config.toml
balance_loss = 0.00232
balance_bias = false
vocab_size = 2048
tie_embeddings = "early"
beta1 = 0.95
beta2 = 0.99
dataset = "wikipedia_en"
Below are experts of layer 8 (counted from 0) of a mixture-of-experts language model. Rows are named router (the router's row for the expert), up (a neuron's input weights, with its number) and show model dimensions 0-191. Each number is 500 + 40 x the weight over its row's rms, rounded and kept within 0 to 999. Numbers have three digits each.
Before each expert's rows: a language model's description of what the expert responds to; "gets" lists some tokens that make up at least twice as much of what it gets as of all text. This comes from a sample of Wikipedia text that the model never trained on. Tokens count by the router's weight.

# expert 21
Pieces ending in a, such as na, ta, da, sa, ina, and the article a, often in names like Linda, Burkina, Fortaleza.
gets: "a", "ta", " a", "na", "da", " A"
router:493433420571476446543549514489530518540477532450456502556540544455458588436532474473488482520491462438495471448492369415537512552542522516535515496452519453461497492609457523487479476554527494510538516563535383513480510520525493456500435497531522469454511544422456469528509490507504502507525428496541465492544458473476496466487480553478462454565522511505473481599481467497504477464482513470468505521500474538562528507550427478578486472506495421484493495523397521550503504431549519486495575533559458540508497475465469486522542496547505500521506494477506546486522456539435407502
up1:425500481443405450560512539468478566590439463539518501517456558457499435533449443459488425505446497436461511495515547550510578503463501521473444461506519508479526473541485482524525542491530546442493512556457535503523519411500517537567532558572533525512456536521547506578519520532540551492552565480480495512561460512508490467519557496466530500537534494579598536455438488537596493490517473447576465411484564528504550474511454533514477509541437517470475473418474490500477508474550481477553493462474479512521511517466489492509506473477479430541447516499473515555590517472481473493

# expert 49
Single capital letters starting words, abbreviations or names, often after pipes or quotes, e.g. MiG, D.C., Big, Kindergarten.
gets: " G", " K", " S", " F", " D", " M"
router:557451446459584536498547471506494472477514451455557475599531449533465468500485548479507526555523483493509521504475434510538487499454487449485507458487418495506545560487469528449581557463513459489487453444499446510445508519496539540502483524494463581418501528495497535475537561504478505516455485483439539511506453550550510495474508449545517604459493500476605531483535467532470445552475483568526515459456458529474451512581497580511449459516528551609455532486460526420465462479522467496500506522499514518520458442539484465560528503462512466515549501514397529442538479567487548447
up0:494509441540513481512539480478490567497483490516521454467476502515513479496494489459427464497488523427444484485465502534489495518482516529496434531515521542488486467443460564521495516452532415534480465499396458495553519493468535546516553483447607479511508487490512451548552525490467423505491487461608563499478451502463569502541559513472544500517582424498509600483520401490602511498495488471480502448467491484484502473433516499487486497551457472501567555506483475475461454552533553456537480548445501477565441543432495469410543513488455507501547599413521551548474505528535506520

# expert 13
Middle word pieces like ar, ate, ize and accented vowels in foreign names, e.g. Guaratinguetá, hectares, Napoléon, passèrent.
gets: "ar", "ate", "ver", "ist", "é", "end"
router:584449533512486490537567461539481510517436440500492496538489459476391482572411517478409503454532435488499527428544507500502521442503500511483565412443529451588475467497449526526502550512481487553505482474559463508517451479462455524551458449529447437541549512468465469557529503493488548491502441505477486560507505498510454549532546504479543493457428458540512474508430555535459538444512499541524528428421430502450509440492520501562535455448498470455523438475491498511514492519410555479541439595554503514485478496503489500520461466479450476459523475534544475481484542498537437532
up0:539468520482519425524535445514495492513508459501525492478503482442514514477505527491457502611530541560508516488473429540519455480534538528525492590478470593559471513507500453494531479476497489418521484490464498483478458537480419447509496455547439435451577494466467455511505423533531506550518479492483506519453433507520481491509603440473492418504438558434468506525495552567489472488475497474530468553486532587543497457488463560538474534458380439472498534485528472491505570447511491459517442531547495390583510498527494476488450515458574478474505459539507510539497514457560551502

# expert 58
Word stems following in-, con-, ex-, de- prefixes, such as duc in inducted, fe in Confederation, ne in connected.
gets: "st", "c", "duc", "fer", "ten", "te"
router:448497489558556459457469473571555446446539449543466504507500571450504493492471465500477479538541475531460474497443503434485475511478406464433500518502431467458414484495533511503502428501428531499461532533507490483481538452465494486543505431579502503492506444487470456395527542516461486511463436471517488508460493464547444482580536519546527460440506476392464467538477539478518481500425463449557521465455493556516507550502565539454486579481441527500418529540443530563487565542445543554479474477476525481481481457525609489451529514501446491519546474504498539515471509451495524478
up2:479504507570570585485553484540500457573496504470481534498567565476477455459452434492453519530460530515481517437475393594604491532484512481463481543506467502475513553592562500505532520458471525575513451491501511516536479489568540465482543451483489451458542465491498523483469508527540434494489446469488463517606496523566480454524519524479546492569518560414464452474522532502488515459497531439499452540433480492479425551594439559518472498545455490513493457464543502513510582525510488466515520472487542465549569523546478569486531521544506519564497485526445465517531512455486504503

# expert 16
The letter f/F/c as a word piece (Trafford, Ref, frac, friends) plus phrasal-verb particles like over, out, on, down.
gets: " f", "c", "f", " F", " on", "F"
router:518464505531440549491490418503522476439450451506486445477512468487484445532500551529538551491457463479566562466471365463486512434503524461477482472492503500473533508444467474464494551538574463427549489432417487481505474479483529547463468444545488489466495492544487468497506582545517557498474582516557441423486504466526472550504495498515530489514498446513479482479558570581571489549493497508468503533541454458510397555442481560530507508458481493523543498462481468393450464506528482533507499538529455510518469517537490503561502487490526532580519477576487581491486502498396454485
up0:466539549549527514459550421501522544474522515475454490477518486511458457431477490488525552501442550448428456516503446460440562523521496537521436393467513589507459538450526464584530518468451467494443527498444533532556487474470531472509503473560481483491472554459498530567511562498578502466539539486498522521493486533528469526472513553508462493522444521528545520539444517463456523379524436543458456467534559585500479548527489535482523505479561495531483466369517473500505456520496473464477485523564489538480513452520437511556488416490471564466509540520411505469498464491472518448

# expert 32
Short consonant pieces inside words and names, especially w, ve, de, p, f, k, as in fieldwork, Meanwhile, Mohawk, https, despite.
gets: "w", "ve", "de", "p", "f", "ide"
router:500479494540411479541436502476540514526483437572521483506486483549516431551479533525462523462503521486530498507592468561491508452502523414493548557529506403563492461536551472463475518450553551513475497503496559554422486460468529476511505422452474467452463561575465560500457450518468455503522523426557449424504489517481506494456508485445504555507443495554499469464569532449530553572494529567393430460518493517504504515416499524546522494500516513454474513453480481510506518529514474442491514576529439534451447537556516549517523474509453496538552485547569545468524443516522524495
up0:462486500567529533468476487516531465462457463460447530540511508506482484471521516503467501517479569468451510462526392500503492562463581543460486475491524501442435565502582512487464461506507491512506505515529475465481529475487516516505498572545503542544500463492459528492504547508456495458515467474549494561512437454478420531576561525563479506631490496549545528455480534503473548426489510501501485479569424436472501469469550510456504483510552547501449420479474559499511444390492565454494471527489537510453520540463507552533434570519500463470486493593482478478609480467514520409